Experts of a small language model.
Size: 14 layers, width 256, 50.7M parameters.
Experts: 80 experts in each of 13 layers, 48 SwiGLU neurons an expert, a sigmoid router.
Training: a variant of Adam for the experts, 527M tokens.
Below are experts of layer 2 (counted from 0) of a mixture-of-experts language model. Rows are named router (the router's row for the expert), gate (a neuron's input weights, with its number), up (a neuron's input weights, with its number) and show model dimensions 0-255. Each number is 128 + 32 x the weight over its row's rms, rounded and kept within 0 to 255.
After each expert's rows: a language model's description of what the expert responds to. This comes from a sample of Wikipedia text that the model never trained on.

# expert 20
router [121  78 176 143 108 112  91 154 148 141 190 107 128 160 140 128  99  38 129 150 113 120 147 146 110  59  92 120 162 108 133 168 119 129 153  95  62 154 157  95 170 115 101 132 141  65 131  98 113  93 117 148 122 184 161 114 181 105 135 182 144 103 127 157  81 128 147 145 136 101 169 119 200  96 107 111 115 126  79 127 138 202 116 121 116  73 134 125 142 104  98  49 153 110 154 128 143 135 148 178  53 132 127 161 114 116 138 142 141 151 157 112 125 114 136 177 204 164 109 118 105 128  77 121 139  95  85  94 177 141 120 157  68 126 147 120 129 153 193 122 128 134 116 135  89 122 100 129  72 103 123 105 154 142  80 193 161  87 175 148  85 125  97 141  65  32 144 102  70 145 114  96 131 136 117 101 181 107 139 212 152 135 104 102 101 118 165 103 181 135 172 170 120 147 135 127  61 109 115 168 152 116 171 142 110 130 132 123  82 144 156 140 104 118 182 107 108 101 137 137 152  74 106  91 137 148 137 127 183 120 155 118  94  76  85 160 131 106 158 153 140  75 177 124 119 123 130  39 137 129  95 172 141 122  77 109]
gate1 [ 82  98 143 123 149 132 123 142 127 126 112 219 119 102 168 131 140  98 124  89  88  79 155 153  91  95  93 146  96 109 103 155 161 153 156 158 145 119 201  90 191 175 136 107 121  79 170 118 174 131 112 116 135 122 100 129 115 114 126 120 188  99  80 115 149 156 129 178 113 194 144 181 134  75  99  91 122 149  61 136  61  70 100  91 196 110 123  74 104 135 153  93 119 122 116 154 160 103 142 114 128 155 114 109 164 100 118  98 139  75 115  85  92 165 153 103 154 113 101 176 127 138 108 136 139 191 126 167  91  68 105 172 135 111  52 168  98 177 147 134 195 101 131 153 127 113 162 116 111 148 160 114  88 105 171 119 149 141 192 162 137 105 170  96  81 110 146 141  98 152 121 105 160 110  95  88 158 161 106 140 134 116 121 120 105 109 133 141 159 179  97  76  83 197 148 165 128  71  83 107 185 113  95 178  98 141  95  69 181  61 151 113 144 139 130  93  53 109 101 169 119 100 115 129  79 129 127 101 103 109 112  79 152  92 119 129 128 107 152 116 107 152 141 151 148 101 148 135  86 155 136  82 154  80  69 124]
up1 [146 121 115 149 116 160 126 110 146  96 156  92 100 166 122 105 142 131 123 141 129 118 174 141 128 193 127  96 138  85  84 156 152 103 146 159 160 143 179  89 159 117 150 115 186 116  54  81 115 121  42 127 168 102 123 116 184  88 127  99 143 109 148 119  97 130 111  88 137 147 160 128 163 134 176 141 101  83 153 112  55 143 103 154 113 106 158 146  92 148 114 155 168 103 107 147 139 142 152 131  94 146 135 123 133 142 145  93 109 132 103 153  84 183 118 146 122  70 140 193 119 106 148 155 164 119 118 158 133 190 123 106  46  92 137 179  70 165 125  42 121 142 151 130 128 125  98 128 199 172 139  82  91 140 123 137 181 128 140 144 174 145 131 144 131 101 150 108  82 125  82  91  24 177  97 170 152 163  92 131 132 159  65 159 140  80 116 116 170 105 105 118 182 140 141 114 135 116 139 131 111 121 134 123 144 163 113 104 170 121 114 132  74  80  90 106 151  42 142 167 187  50 138  82 160 130  99 118  99 151 122 108 125  74 150  43  88  54 162 124  92 121 179 131  99 116 140 137 117 132 106  73 159 140 101 107]
What it handles: Prepositions such as in, from, on, to and the pipe cells of tables, especially sports and election results, plus the leading 9 of ISBNs.

# expert 8
router [145 115 135 105 120 129 111 144 158 111 124 125 141 140 130 155 140  82 169 106 162 135 128 157 145 158  99  98  96 149 115  82  99 105  69 129 115 163 141 148 113 129  99  75 116 118 164 178 141 139 139 154 106 155 154 138 133 135 137 171 120 151 129 151 122 148 188 118 100 100 203 137 149 106 173 136  58 144 162 186  77 139  83 174 127 163 112 114 144  89 126 207 173 167 124 172 123 111 125 101 103  96 151 103 113 177  61 129 138  70 150 126 175 171 140 105 171 106 120 126 131 129 101  95  97  83 108 167 160 135 161 123 165  58 127 117 131  95 162 128 127 113 129 150 125  94 135 105 191 148 139 100  98 173  93  98 166 128 101 118 120 129 183 111 138 192 135 143 173 123 118  69 134 116 138 144 156 130 109  80 116 146  76  70 119 178  91 122 107 114  74 110 147 133  75 180  63 108 115 164  98 228 129 183 132 164 151 110  76  93 105 144 103  83  97 132  96  60 134  32 183 170 179 110  80 116 143 124 126  93 137 114  86 101 105 151 159 159 184 133 145 106 114 146 163 193 129 101  85 143 187 105 148 165  69 135]
gate0 [125 126 214 164 104  97 143 142 159  93 159 158 183  79 151 139 102 100 127 136 108 108 104 174 135 230 127 154 203  98 150 143 159 135  64 106 114 119 144 209 112 129 118 201 181 121 177 119 150 102  98  97 124 116 155 157 157 219 103 109 105 124 112 132 179 138 146  96  77 151 212 151 112  95 189  73  48  80 100 131 131 114  98 124 116  99  88 143 126  91 191 184 144 100 148 142 115 139 147 104 175 194 139 167  96 133 128 138 157 121 135 119  80 108 141 111 119 103 107 104 105 173 180 115 122 108 113  92 105 148 161 135 162 152 109  67 191 194 107 108  93 129 153 125 209  64 163 135 106 107 165 140 152 169 151 168 151  78 145 165 155 120 121 149 138 125 142 134 135 157 111  95 101  77  77  66  94 111  86 138 118 153 148  61 135 152 159 103 118 142  80 139 132 139 134 131 127  97 138  82 100 159 133 111 107  74  93 161  96 129 139 131 121 102  97 147 124 132 137  80 125 119 150 125  87 109 124 114 140 185 110 154 155 117 129 166 147 107 118 128 143  92 102 122 100 159 142 140  83 147 119 192 116 136 124 121]
up0 [ 69 183 169 118 129  66 163 156  94 120 150 131 154 117 132 108 157 153  98 150 156  73  94 140 167 167 109 112 181  95 126 135 108 132 169 154  93 196 200 143 140 161 158 105 112 110 102 121  92 146 129  86 137 100 103  74 196 167 146 120 160 107 144  66 161 112 162 115 152  93  99 136 153 164  85 125 144  74  82 122 134 117 165 149  63 122 179  90  75 159 138 121 117 151  85 121 149 140 141 126 148 130 118  74 175  90 104 141 198 102 143 124 103  68 141  83 131 125 122 106  87 177 122 134  67 162 117 130 160  74  98 134 133  96 149 165 159 136 131 101 101 115 112 155 158 122  57 133  69 120  72 110 132 117 148 207 132 110 118  79 171 186  79 168 105 121 133 131  92  97 204 134  89 149  91  90 130 120 156 196 132 155 135 105 136 166 186 117  83 131 155  91  97 148  89 119 132 179 134 107 116  42 137 119  97 124 168  96 121  97 113  37 158 144 122 131 128 121 151 151 113 122 116 154  72 135 100 113 128 120 167  92 129 109  88 139 123  85 138 135 139  77 127 121 156 165 134 152 116 121 142 126  72  54 161 144]
What it handles: Mid-word pieces of foreign place names such as c in Phước, closing == after headings, sentence-final periods, parentheses, and coordinate primes and degrees.

# expert 16
router [107 123 160 117  92  78  98 115 165 145 174 103 137 140 113 109 125  70 128 120 137  67 132 151 181 146  59 133 128 211 193 109 103  99 116  57  92 177 116 139 105  99 132 152  68 139 138 155  85 133 144 129 145 173 120 161 208 167  61 154 114 179 116 113  68 134 177 102 106  90 122 121  67  98 129 170 112 139 110 165 122 105 121 146 126 166 122 168 104  86 150 147  91 168 126 132 128 152 156 149 125 128 126 140 136 180 152 114 158 113  90 112 172 138 127 124 169 144 125 139 123 157 130 125  77 129 147 133 125 119 118 141  98 115 129 140 114 142 144  91 105 133  22 169 138 143 114 153 124 154 132  99 112 148  86 177 138 126  88 107 136  93 144 112 225 155 132 111 194 132  93  88 196 109 124 117 118 165 108 114 193 159 111 113  69 147 149 157 120 117 150 109 156 135  63 211 125 110 132 147 127 184 122 171 154 137 145 114  54  97 115 144  83  91  88 121  74 134 124  68 203 145 100 147 113 156  89 126 147 107 117 132 100 124 120 131 170 177 186 176 139 135 143  97 205 165 182 138 163 130 134 151 100 149 115 173]
gate1 [110 185  88 141 107 153  92 185  85 124 136  99 110 101 145 102 140 153 100  81 123 120 141  93 114 120  83 121  98 179 158 118 137 163 121 114  90 121 155 185 136  80 176 195 108 120 139 142 150 130 152 175 123 204 131 186 141 139 100 124  85 149 110  60 108 129  70 119 100 123 100  30 165 137 145 134 172 129 110 194 164 151 162 125 146 139  87 148 186 105 129  99 140  84 122 133 156 144 130 151 163 144  85 158 135 163 139 158 165 134 157 141 133  99 105 144 165 161 148 117 126 137 110  76  97  39 126 128 172  89 154  99 134  98  76 117 117 173 144 143  74 141  91 152 197 173 178 106 112  77 132 110 108 133 161 172  93  95 138 146 117 101 108 118 186 108 157 119 163 166 125 100  71  97  60  80 108 168 134  86 167 233 181  95 179 120 107  74 168 215  81 141  84 137 132 128 104 130 125 155 129 116 126 146 116 139 151 127 114 134 163 101 131 107 188 106  88 154 118 110 119  93 139 127 112 144 103 148 144 133 113 137 143 157 122 141 191 118 122 116 151 159 156 199 184 111 146 118 146 121  80 158 149 158 137 146]
up1 [141 127 125 156 138 168 102 125  87 121 126 117 146  69 145 113 199 100 172 134 149  65 155  76 141 104 133 169 137 100 123 138 158 111 130 129 181 183 181 130 162 164 124 105 148 104 134 141  96 121 129 142 142 123 130 127 151 164  38 157 134 130 104 129 112 155 116 119 101 142 121 135 130 176 114 149 134 109  93 122 101 140  60 140  96 174 116 112 155 170 151 135 117 124 205 126 151 111 164 217 111 197 145 115 117 153 101  99 154 105  88 141  93 139 114 117  88 145 101 128 147 116  71 100  89 104 107 157 146 101 158 160 152 202 170 155  80 153 135 176 105 144 113 168 126 174 197 115  63 141 139  62 192 149 139 131 130 132 191 179 122  76 165 131 123 110 109 141 102 159 134  94  88 154 139  94 136  96  73 153  79 166 102  78 130  56 125 128 130  96 150 116  98 200 195 102 159  99  97 131 105  91 116 179 161  80 106 138 156 123 162 118 164 133 177 119  75  44 152  97 106 147 161 138 207 135 135 141 101  97  95 142 156 119 121 118 132 155 119 176 125 173 140  73 105 105  80  93 109 152 147  84 102 131 159 164]
What it handles: Prepositions and adverbs like around, at, in, during, over, plus verbs and verb stems with endings such as reached, distinguished, progressed, establish.

# expert 0
router [ 99  73 115 118  86  90 112  89 155  85 123 111 192 147 104 101 146  56 113 163 171 106 127 140 147  86 113 112 176 144 145  97 135 116 114 124 121 174  99 107 167 131 148 149 137 131 151 154  86 124  93 130 139 146 152 186 165 164 136 129 119 120 108 114 102 125 162  98 114 131 157 113 142 177 115 130  48 148  87 156 146 184  50 154 118 159 114 184 135 101 119 102 217 138 124 124 150 144 152 185  91 137 127 106  97 139 134  89 186 133  95 166 121 136 101 145 232 142 118 131  92  80  65 162 167 165 145 167  86 164  72  95 158 134 131 106 120 133 126  66 136 132  44 149 133  96 127 130 128 155  81  91  83 126  99 208 186 113 107 146  84 150  83  82 126 144 136  98 200 150 144  84 125 109  59 106 149 133 141 156  95 206  70 120 121 117 135 141 103  77 156 131 109 122 107 166 114 110 111 138 133 146 122 178 111  91 149 119  91 123 142 138 132 123 147 121 176 142 112  58 169 173 144 118 175 117 177 129 122  54 133  87 148 133 102  89 120 167 176 129 184 130 128 140 124 143 142 110 114  93 122 106  73 112 108 173]
gate0 [141  98 121  96 115  87 125 137 131 190 166 166 126 114 173  88 117 158 143 189 112  69 146  63 171 123 100 176 191  92 147 162 110  96 121 176  98 200  78  48 124 109 128 111 126 147 143 186 103 131 147 139 131  79  65 193 128 159  53  79 104  86 119 159  74  79 165 114  62 135 110  77 181 159 140 172 158 104 121 146 105 123 163 143 163 111 154 164  92 131 142 128 121 128  71 120 158  56 126 126 125 105 121 132 105 133 156 168 165 131 134 140 122 136 102 116 132 139  71 113 155 180 139  86 139 101 131 129 117 102 144 133 111 113 143 149  79 141 140 146 124 170 103 100 109 144  89 114 132 113 133  98 101 149 127 105 179  92 114 115 126 163 112 115 166  80 139 137 104 144 122 138 113  93 114 100 117 146 135 170 198 113 167 115 199 122 190 137  76 143 197 166  82 162 167 139 114 108 115  78 185 152 113 142 165  88 137 102 142 115 166  65 169  95 103  87  71 164 134 139 142 129  80  90 117 147 159  84 138  76 108 122 182  97 151 126 115 165 105  86 140 133 101 143 173 110 100 151 168 141 148 131 166  55 140 176]
up0 [114 119  88 115 138 192  97 122  56  87 151 120  97  74 160 163  97  85 170  95 146 122  52 148 113 131 168 161 148 158  99 154 112 137 103 149 132 141 125 140 116 149 128 137 149 155 131  66  85  84 153 173  97 138 113 142 150 138 101 128  80 163 160 121 120 142  57 112 143 136 147 103  86  98 134 100 108 134 148 116 163 177  70 101 124 116 126 122 142 145 129  70 146 163 143 125 111  96 155 123 118 151 142  90  61  37 136 142 116  84 118 195 178  73 159  95 129 136  99  85 148  66 143 101 171 141 119 136 138 174 142 115 134 156 121 108 138 153  79 131 125 106 167 111 110 128 184  72  93 123 130 127 191 163 122 214 177 115 159  93 165  88 202 180 104 120 108 137  71 138 152 188 122 153 146 175  96  30 157 168 119 163  97 125 175 205 105 136 103  55 133  98 147 112 146 103 111 136 126 116  95  77 107 134  82 159 102  86 120 105 182 167 153 158 108 121 184 122 125 131 123 142 149 151 104 146 105 176 154 132 157 109 129 136 116 131 142 148  93 162  57 114 138  96 156 143  86  70 116 140 143 153  96 141 142 141]
What it handles: Prepositions such as of, at, in, on, around, through after a noun or verb, as in Battle of, studied at, Bay of, plus table pipes.

# expert 58
router [159 148 150 132  79 122 139  61 112 148 172 100 103 127 137 101  94  84 108 141 134 141 122 149 159  87 174 161 136  54 137  85 145 143 116 137 131 149 152 174 161 193 162 147 186 156 141 157 157 124 108 103 101 120 180 193 148 143  91 103  94 102 149 127 158 107 104  84 116 124  83 151 162 166 143 166  78  95 132  87  92 118  50  94  91 178 113 156 150 126  96 116 104 185 144 125 142 104 155 125  91 145 139 122 112 102 161  96 121 115 152 139 101 108 150 177  74  87 135 169 124 116 126 158 121 163 146  99  84 170 138  68 111 145 144  83 158 135  93 163 167 107 120 131 121 137 123 128 120 100 138 119 137 116 158 169 175 148 180 127 114  85 101 183  90 125 142 125  83 194 111 157 122 156  89  74 126 124 108 115 107 140  99 182 134 134 125 121  91 120 155 132 156 123 182 129 125 117 100 134 137 138 140 105 129 141 118 111 139  79  92  70 148 135 115 156 161   0 150 132  58 132 152  67 144 143  52  86  96  88 187 156 162 104  92 113 154 130 132 110 139 167 212 133 158  75  73  76  68 101  91 133 128 103  69 155]
gate0 [115 201  66 112 140 124 121 130  90 143 124 100 151 153 170 114  94  83 106 150 165 109 153  55  81  95  96 146 137 137 157 124 130 124 127 170 113 150 154 204 173 148 134  87  81 100 166 150 139 208 148 126 156 126 138 132 167 166 170 168  97 101 105 116 129  93 152 134 129 131 141 121 157 107  84 142 124  86  80 129  37 177 163 109 161 122 159 130 161 100 129 211 144 141  95 172  78 105 177 107 122 140  97 101 112 104 132 133 103 145 121  50  77 126 111 139 100 147  81 154 184 125  81 173 150 147 114 113  97 107 113 120 145  74  55 160 129 129 148 118 156 113  89 129 162  92 134  91  88 183 101 142 165 102  89 145 135 134 160 175 134 151 123 116 128 119  91  93 172 119 133 110 110  94  86  73 151 115 101 122 103  89 134 182 150 219 139 148 125 191 184 142 151 161 116  96 154 128 110  93 145  95 118 117  82 116 161 132 157 134 168 154 198 170 145  67 107 155 119 174 139 101 120  82 136 168 100 111  94 138  95 113 165 108  97 145 109 161 164 122 154 149  95 192 156 142 135 122  99 107 192  60 122 177 137 143]
up0 [140 157 120  83 147 117 104 116  90 148 134 111  73 106 184 166 113 141 138 115 109 185 146 168 103 131  54  80 138  94 126 144  93 131  80 108 162  74 148 123  93 114 173 145 149 152 127 143  79 180  96 157  99 114 117 124  94 156 136 122 170 130  80 145 106 150 208 112 174 172 118 122 191 136 169  97 112  91 110 152 128 166  85 130 108 136  98 122 137  88 186 165  87 101 137 206 127 139 165 168 141 181 114  74 153 152 130 124 129 182 137 170 127 125 115 121 100  74 109  78 123 167  82 148 101 136 141  56 167 139 148 185 145 105  72  93 120 155 122  98  60 116 132 144 137 173 124 164 100 107 110 134 207 129  83 153  99 121 174  91 114 164 120 125 185 122  82 121 122 115 122 152  83 154 117  94 111  52 106  98 114 144 112 119 115 120 135 130  57 116  91 141  96 136  24 137 144 114 105 124 113 176 156 162 142 104 149 143 127 157 159 140 134 132 150 126 169 171 114  86 183 145 135 155  81 115 140 167 131 188 123 143  95  69 104 140 121  60 129 135 162 103 169  85  67 102 137 142 115 131 198 148 160  98  90 111]
What it handles: First pieces of words, often capitalized, such as tur in turboprop, ach in achieve, St, Se, Dur, Cha, and capital letters.

# expert 50
router [172  92 113 204 141 150 174  79 104 142 145  97  97 112 180 166 100 181 144 132 138 134 105 149 158 128 165 137 136 112 130  83 127 113 132 146 162 186 159 110 196 130 125 170 173 182  85 112 147  87 118 139 126 179 139 132 118 105 164  72 119  89 169  89 151 136  98 116 101 177 100 147 124 132 103 156 137 149 139 155 122 121 114 120 141 160 147  85  84  94 144  98 110 145  80  75 138 122 128 110 180 102 108 112 128 123 142 123  77  93 128 131  92  75 119 183 125  85  55 111 145 111 145 146 142 118 129 118  96 188  92  48 130 166 111 158 131 137  99 115 153 109 145 142  89 124 125 133  89 128 117 109 102 124 175 124 109 135 120 169 139 106 132 187  96 105 147 117 129 109 152 185 145 132  87  99 113 174 122  99  71  76 137 162 150 117 159 119 130  66 217 129 123 137 133  98 168 165 101 155 107 105 120 139 144 129 129 144 155 146  34  89 133 145 130 155 148 114 117 122  68  83 154  90  84 180  42 193 129 116 205 135  96 103 114 143 103 142 117 125 122 120 254 115 107 127 142  44 138 120  61 162 114 127 144  88]
gate0 [ 98 163 113 170 142 161 140 121 157 116 160  73 139 103 175  91 210 107  95 128 113 132  97  95 185 118 187 108 130 123 147 140  80  82 102 156 121 142  97 127  89 134 147 137  88 142 141 122 118  97  90 209 159  77  97 141 110 150  77 147 158 140 109 149 164 144 117 131 137 145 144 112 190 149  62 151 134 103 121  94 144  96 102  88  11 132 204 146 126 116 153 180 169 146 127 112 109 165 138 117  95 116 136 151 118  95 179 123  92 148 100 153  81 150 151 106 146 128 118 176 113 132 126 177 166  74 114  86  80 115 103 128 138 170  94 109 167 149  94  90 140 146 125 137 147 169 129 145 138 110 152 131 100 139 119 173 162 135 144 127 181 121  82 150 102 145  99 153  25 102 139  57 143 133 113 118 138 121 117 143 103 147 156 178 135  97 117 120  78 173 182  86 132 139 159 127 123 110  91 138  76 152 119 171 121  33 158  58  95 158  75 121 160 104 109  66 109 134 150 117 169  91 127 108 111 112 150 143 112 140 114 106 146 166 149  82 130 164  87 107 109 146 171  89 123 135 149 116 127 232 150 208 137 129 143 119]
up0 [142 146 177 117 114 134 181 164 166 171  58 149 152  69 156 142 115 184 109 210 144 169 135 148 148 129 114 133 125 110 150 176 159 182 126 148 176  69 113 155 114  60 105 187  74 147 202 177 103  87 129  84 108  88 172 160 156 127 148 123 127 148 158 188 137 167 167 101 141 168 148 107  82 122 150 111  51 130 145 179  89 159 137 146  91  59 139 138 109  74 135 165 158 114 142 143 115 189 150 102 120 109 107  79 100 106 141 131 170 154  92 137 130 103 114 100 113  81 169  60 108 151 126  94 166  96 149 115 140 106 157  97 205 164 144 164  90  91 164 122 101 126 147 172 164 150 154 185 129 168  71 168 116 143  97 130 107 130 120  95 170 131 177 153 132 101 171  99  77  78 108 152 118 112  95  81 166 128 160 124 108 183 132 114 100 121 119 132 124 149 115 172 150  98 111 137  91 126 243 154 153 128  86 175 127 130  83  84  89 155 122 122 112 114 188 125 134  83 157 141  74 115 119 133 124 111 144 155 102 143 105 150 113 136 153 170 142 166  98 124 140  99 127 141 100 152 112 107 145 111 101 148 113  97 111 166]
What it handles: Tokens at the start of a line or sentence, such as ==== or == opening headings, In, According, Died, and first table pipes.

# expert 13
router [163 151 133 219  98 193 138 166 128  57 124 162 111 118 146  85 227 123 132 169 107 119 217 130 102 153 126 157  75  97 190 140 142 107 176 124 124 126 128 123 109 179  96 158 199 132 112 100 103 169 119 119 135 110 153 129  93  94 124 123 102 113 103 141 117  89 127 111 142 103 181 122 114 162 141 129  95 118  85 118 137 138 122 184 158 142 123 156 153 139 136 114 148 134  64 178  97 159 125 173 141 161 144 101 104 141  96 125 121 130 120 150 137 191 173 145 184 134 164  75 102  91  98  62  85 139 139 157 108 176 152 142 128 114 106  99 175 109 177 113 123 126 129 128 186 159 110 105 148 112 160 114 106 139 102 101 153 149 128  84 134 170 121  73 132 156  98 107 112 152 188 136 133 109 173 191 160 149  89 108 150 125 182  16 131 180 117 111 125 130  73 147 184  90 111 132 119 103 131 129  81 161 178 150 112 158 120  99  96 140 145 108 109 137 179 148  74 196 141 134 171 118 138 212 130 153 171  94 125 118  92 129  94 134 156 116 159 128 168 107 120 120 103 105 125 113 122 175 224 147 172 114 148 105 138 123]
gate1 [131  74  79 161  90  81 107 147 169 134 141 139 133 171 116 148 131  79 123 138 114 126 135 129 154 116 120 126 149  99  94 128 130 110 185 194  99 143 123  99 110 162 152 167 155 157 158 124 157  72 189  78 143  77 153 149 144 105  86 150 121  74  73 140 136 101  70 107 104 112  86 102 126 116 139 153 162 138  68  59  83 122 139  79 142 115 155  68 157 112 175  84 112 156 133  93 155 109 145 105 103  99 152 136 127 166 160 186 134  46 142 155 118 167 146 116 154 183 171 167 101 111 113 114 130 121  97 115  77 111 147 133  93  98  83 133 133 117  77 166 101 109 100 130 162 201 106 160  93 106  86 102  85 108 145  96 122 193 157 144  79  55 118 121 122 114 148 121 169 129 150 220 164  94 166  97 119 126  87 188 156 118 171 119 135  56 110 112 161 172  82  84 127  92  91 112 185  95 123  77 160  90 118 175 168 108 132  84 117 116 180 149 142 135 139 159 110 121  51  75 108 145 100 155 114 119 114 141 119  67 134 137 128 159 150  65 161 131 119 147 137 158 116 104 165 108 167 120 117 134  66 161 154 147 118 119]
up1 [113 154 135 136 141 127 103  82 151  71 195 164 145 124 117 129  95 113 126  99 166 184 117 129 156 167 146 155 159 180 166 155 126 114  68 109 105 106 109 118  79 124 109  97 167 122 136 174 135 166 123 133  92 175 127 119 112 173 109 127 102 142 137  89 168 116 137  66 176 134 155 101 135 124 155 136  98 130  94  81 145  73 131 102 134 147 170 180 101  95 142 107  85 145 113 127 191 142  92  79 129 183 127 164 169 142 157 153 129 148 126 122 151 167 112  50 153 151 107 134 102 181 106 212 126 134 136  63 152 148 175 179 137 187 140 125 143 107 207 142 151 132 121 185 131  93  89 172 137 169 156 123 159 141  91 132 138 129 181  69  87 143 141 210 174 147 129 107  73 122 142 129 159 148 111 138 127  66 133  79 146  93  82 175 136 175 128 121 128  75 159  99  52  94 159  90 107 144 122  99  87 121 116  86 112  72 154 143 193 116 122 167 141 122  90  92 112 176 107  77  83 175 148 109 192 184 143 144  92 102 155 149 102 118 147 111 158 138 141 104  91 140 107 105 116 160 161 126 118 113 130 151 166 101  62  83]
What it handles: Bare space tokens, especially right after a closing quote of a song or album title, plus table pipes and opening brackets.

# expert 10
router [ 81 148 113 150 116 146 109 127 152  64 163 148  95 127 133 116 201 105 187  89 147 101 128 133 174 156 229 106 128 148 108 131  99 116 133 139 123 109 155 141 120 182  86 118 147 141 104  66 129 114 131 119 113 155 143 173 164 109 125 156 118 113 109  76 122 113 157  62 127 115 154 106 138 198 148 123  99 130 150 153 108 168 134 118 117  94 141 142 152 176 108  94 165 162  92 116 173 173  99 144 116 119  88 134 110 142  68 156 131 112 142 226 167 119 159  99 155  79 131 142 161 102  77  64 137 173 163 120  92 144 113 102 118  97 116  85 157 120 181 130 171  79 127 122 166 161 134 116 141 147 168 115  90 102  82 164 162 134 137 147 164 181 157  84 150 151 101 176 116 113 171  82 135 128 217 164  91  73  89 112 188 122 131  99 100 150 124 136 108 104  76  57 134 112 161 107 125 105 130 115 111 180  96 143 152 120 142 121 106 106 112 138 114 132 141 160  79 134 145 121 152 139 164 219 149 136 170   3 123  80 136 142 167 140  94 114 112 153 142  71 165 118  84 131 153 181 148 145 164 103  87 108 140 140 162 104]
gate0 [149 128 139 126 142  98  79 178 177 151 132 100  79 122 162 136 120  76 119  85 158 123  78 161 132 107 171 151  56  58 128 140 122 164 138 116 131 163 110 152  99 101 104  91 133 131 140 117 130 109 139  89 112  90 135 115 143  60 134 156 149  87 133 144  82  75 101 158 158 237 102 129 117 128 166 146 132  88 118 123 100 203 133 118 135  84 138  83 159 170  73 103 123 121 127 156 140 180 187 116 136  89 132 130 126 111  97 127 142 162 123 148 136 133 126 149 157  51 184 156 170  89 108 100 133 102 163 118  81 150  86 126 107 144 115 104 182 133  74 134 125  73 126 131 173 160 125 192 126 109 141 100 184 104 134 152 208  78 153 139  73  79 139 125 117 105 102 186  96 111 146 170 109 107 161 101 129 123 117 161 114 172 139 108 154 101 143  93 107 187 119  98 122 106 119 111 137 159 132 131 156  66 151 126 122 142  90  93 147 134 132 141 182 142 121 125 150 108 117  96  69 173 145 144 160  51 149  68 132 140 129 116 148 131 138 135 137 117  54 108  78 115  79 139  76 172 204 170 147 132  93 187 167  47 151 116]
up0 [117 143  75  91 158 118 174 152  78 107  70 134 130 129  81 154 114 130 100  98 109 128 113 164 143 140 124 109 150  62 148 135  75 109 190 162 106 110 166  72 126 149  84 175 112 120 123  89 124 141 116 188 128 132 138 126  83 125  93 112 107 139 177 114 161 119 147  97 145 132 102 122  79 139  91 107 132 106 127 152 115  82 113 138 131 105 138 163 194 136 137 130  94 104 150 181 109 157 139 102 150 203  79 129 124 173  71 108 164 162 151 163 102  80 115 114  62 127 141  85 156 164  89 146 137 166 228 120 130 131 171 112 132 156 180 116 171  83 106 138  60  65  99  92  28 164 179 133  70 108 191 106 146 100  94 131  74  98 166  90 129 136 138 188 151 152 151 104 122 136 132  91 154 107 120  43 106 136 176 134 127 138 103 148 128 148 168 135 103 186 117 108  70 170 148 143 107 150 120 152  90 166  97 125 124 132 104 131 127 169 173 171 143 115 150 100 134 153  77 166  94 123 174 111 143 138 150 106 154 119 131 110 151 146  47 118 148 147 155 147 175 121 149 151 114 113 102  96 100 162 107 171  84  45 143 142]
What it handles: Standalone space tokens in indented lists, scores and measurements, as in 6 ft 0 in, plus dashes, degree and minute symbols, and opening word pieces like hard, divers.

# expert 3
router [ 84 129  98  78 100 132 118 205 206  93 213 140 110 133 103 175 175 114 113 147 158 118 164 131 131 155  64 141  79 137 141 132  90 153 172  64 152 123 137 143 106 160 128  68 129 140 173 114 110 156 109  98  98 134 175 126 138 138 106 145 135 138  67  98 138 142 161 117 125  95 111 152 124 121 150 114 130  89 120  91 117 156  88 138 119 181 125 141 133 150 145 162 164 113 155 102  90 131 189  91 128 111 130  81 125 131  69 189 137  76 161 106 119 142 135  79 157 111 128  96 153  54  92 140 109 162 162 102 113 123 138 154 116  80 146 120 110 157 140 130  69 141 132 174 114 155 134 124 139 155 163 105 113 158  94 176 180  81 139  65 121 151 178  72 131 124 164 195 148 114 132  88 189  98  96 151 111 155 182 110  48 157  31 102 107 117 104 142 124 142  60 148 113 106 101 138  79 137 148 109  90 117 113 161 148 116 166 100 107  66 138 156 112  79 119 108  69 102 117 133 198 130 107 199 113 118 129 105 171 142  74 121 157 112 156 135 153 115 151 139 162 127  90  68 115  95 140 122 169 124 165 115  54 142 150 163]
gate0 [ 95 138 159 120 144  98 137  78  63  82  86 155  85  86 172 142  89  70 122 105 188 133 113 176 112  86 155 126  45 138 149 188 149 134 110 155  81 132  98  60  83 148 110 132 180  55  94 140 125 154 103  75 158 164 131 181 112 142  52 122 114 130 137 110  80  93 100 178 136 141  68 173 126 141 126 149 121 110  90 129 129 156 108 159 173 143 150  99 169 106 134 170  87 115 142 210  99 109 118  54 125  78  85 109  74  91 158 128 159 128 123 104  98 163 110 123  99  91 138 133 193 112 133  89  69 117  91  80 127 139 133 137 145 160 110 166 134 132 102 133 132 100 203 138 150 134 153  93 134 105 113 153 176 179 101 147 106 148 188 134  85  82 112 102 103 200 125 139 131 133 138 165 119 180 159 163 119 154 119 114 112 201 121 112 167  90 117  98 119 108 100 121 130 113 171 128 154 194  97  70 127 134 109 128 161 123  85 153 124 156 122 143 149 182  98 102 128 114 112 107  92  82 104  99 167 134 126  75 129 153 131 131 134 155 187 140 131 125  96 175  84 108 170 115 111 104  92  93  99  94 167  84 152 148 113 158]
up0 [209 155 123 134 165 196 196 131 161 137  90 203 110  26 171 193 116 140 145 168  78 116 103  85 131 117  98 146 178 107  97 103 134 120  97 114 125 103 132 152 141 110  56 124 172 135 157 119  77  64  35  92 139 177  99 151 109 134 113 120 141 108 134 141 123 128  86 105 100 129 106 122 108 133 152 123  86 113 147 123  35  81 131 168 159  77  81 127 139 206  92 119 109 185 112 123 102 162 143  57 135 125 157 129 165 149 125 129  76 111 151 124 165 113  80 123 103 114 126 132 118 152  84 146 126 143 147 116 177 152 104  99 113 133 139 140  68 154 132  95 130 130  95 144  75 138 146 160 143 116 127 142 135 162 126 162 144 124 144 155 102 191  79 148 127 129 163 126 121 114 181 124  93 174 193 152 205 189 165 184 118 115 166 107 156 121 160 145 131 133 157 123 142 138 149 118 113 131 139  69 115 122 138  94  90 178  71 136 174 121 161 154  91 139 143 134 173 119  56 107 120 155 160 110 137 122 139  93 108 113 156 156 189 164 187 130 131 101 129 103 154 144 103 190 105 116 120 101  92 110 182 158 132 132 118 134]
What it handles: Periods, colons, commas, semicolons, closing parentheses and line breaks ending clauses or table cells, e.g. "city:", "diary:", ");".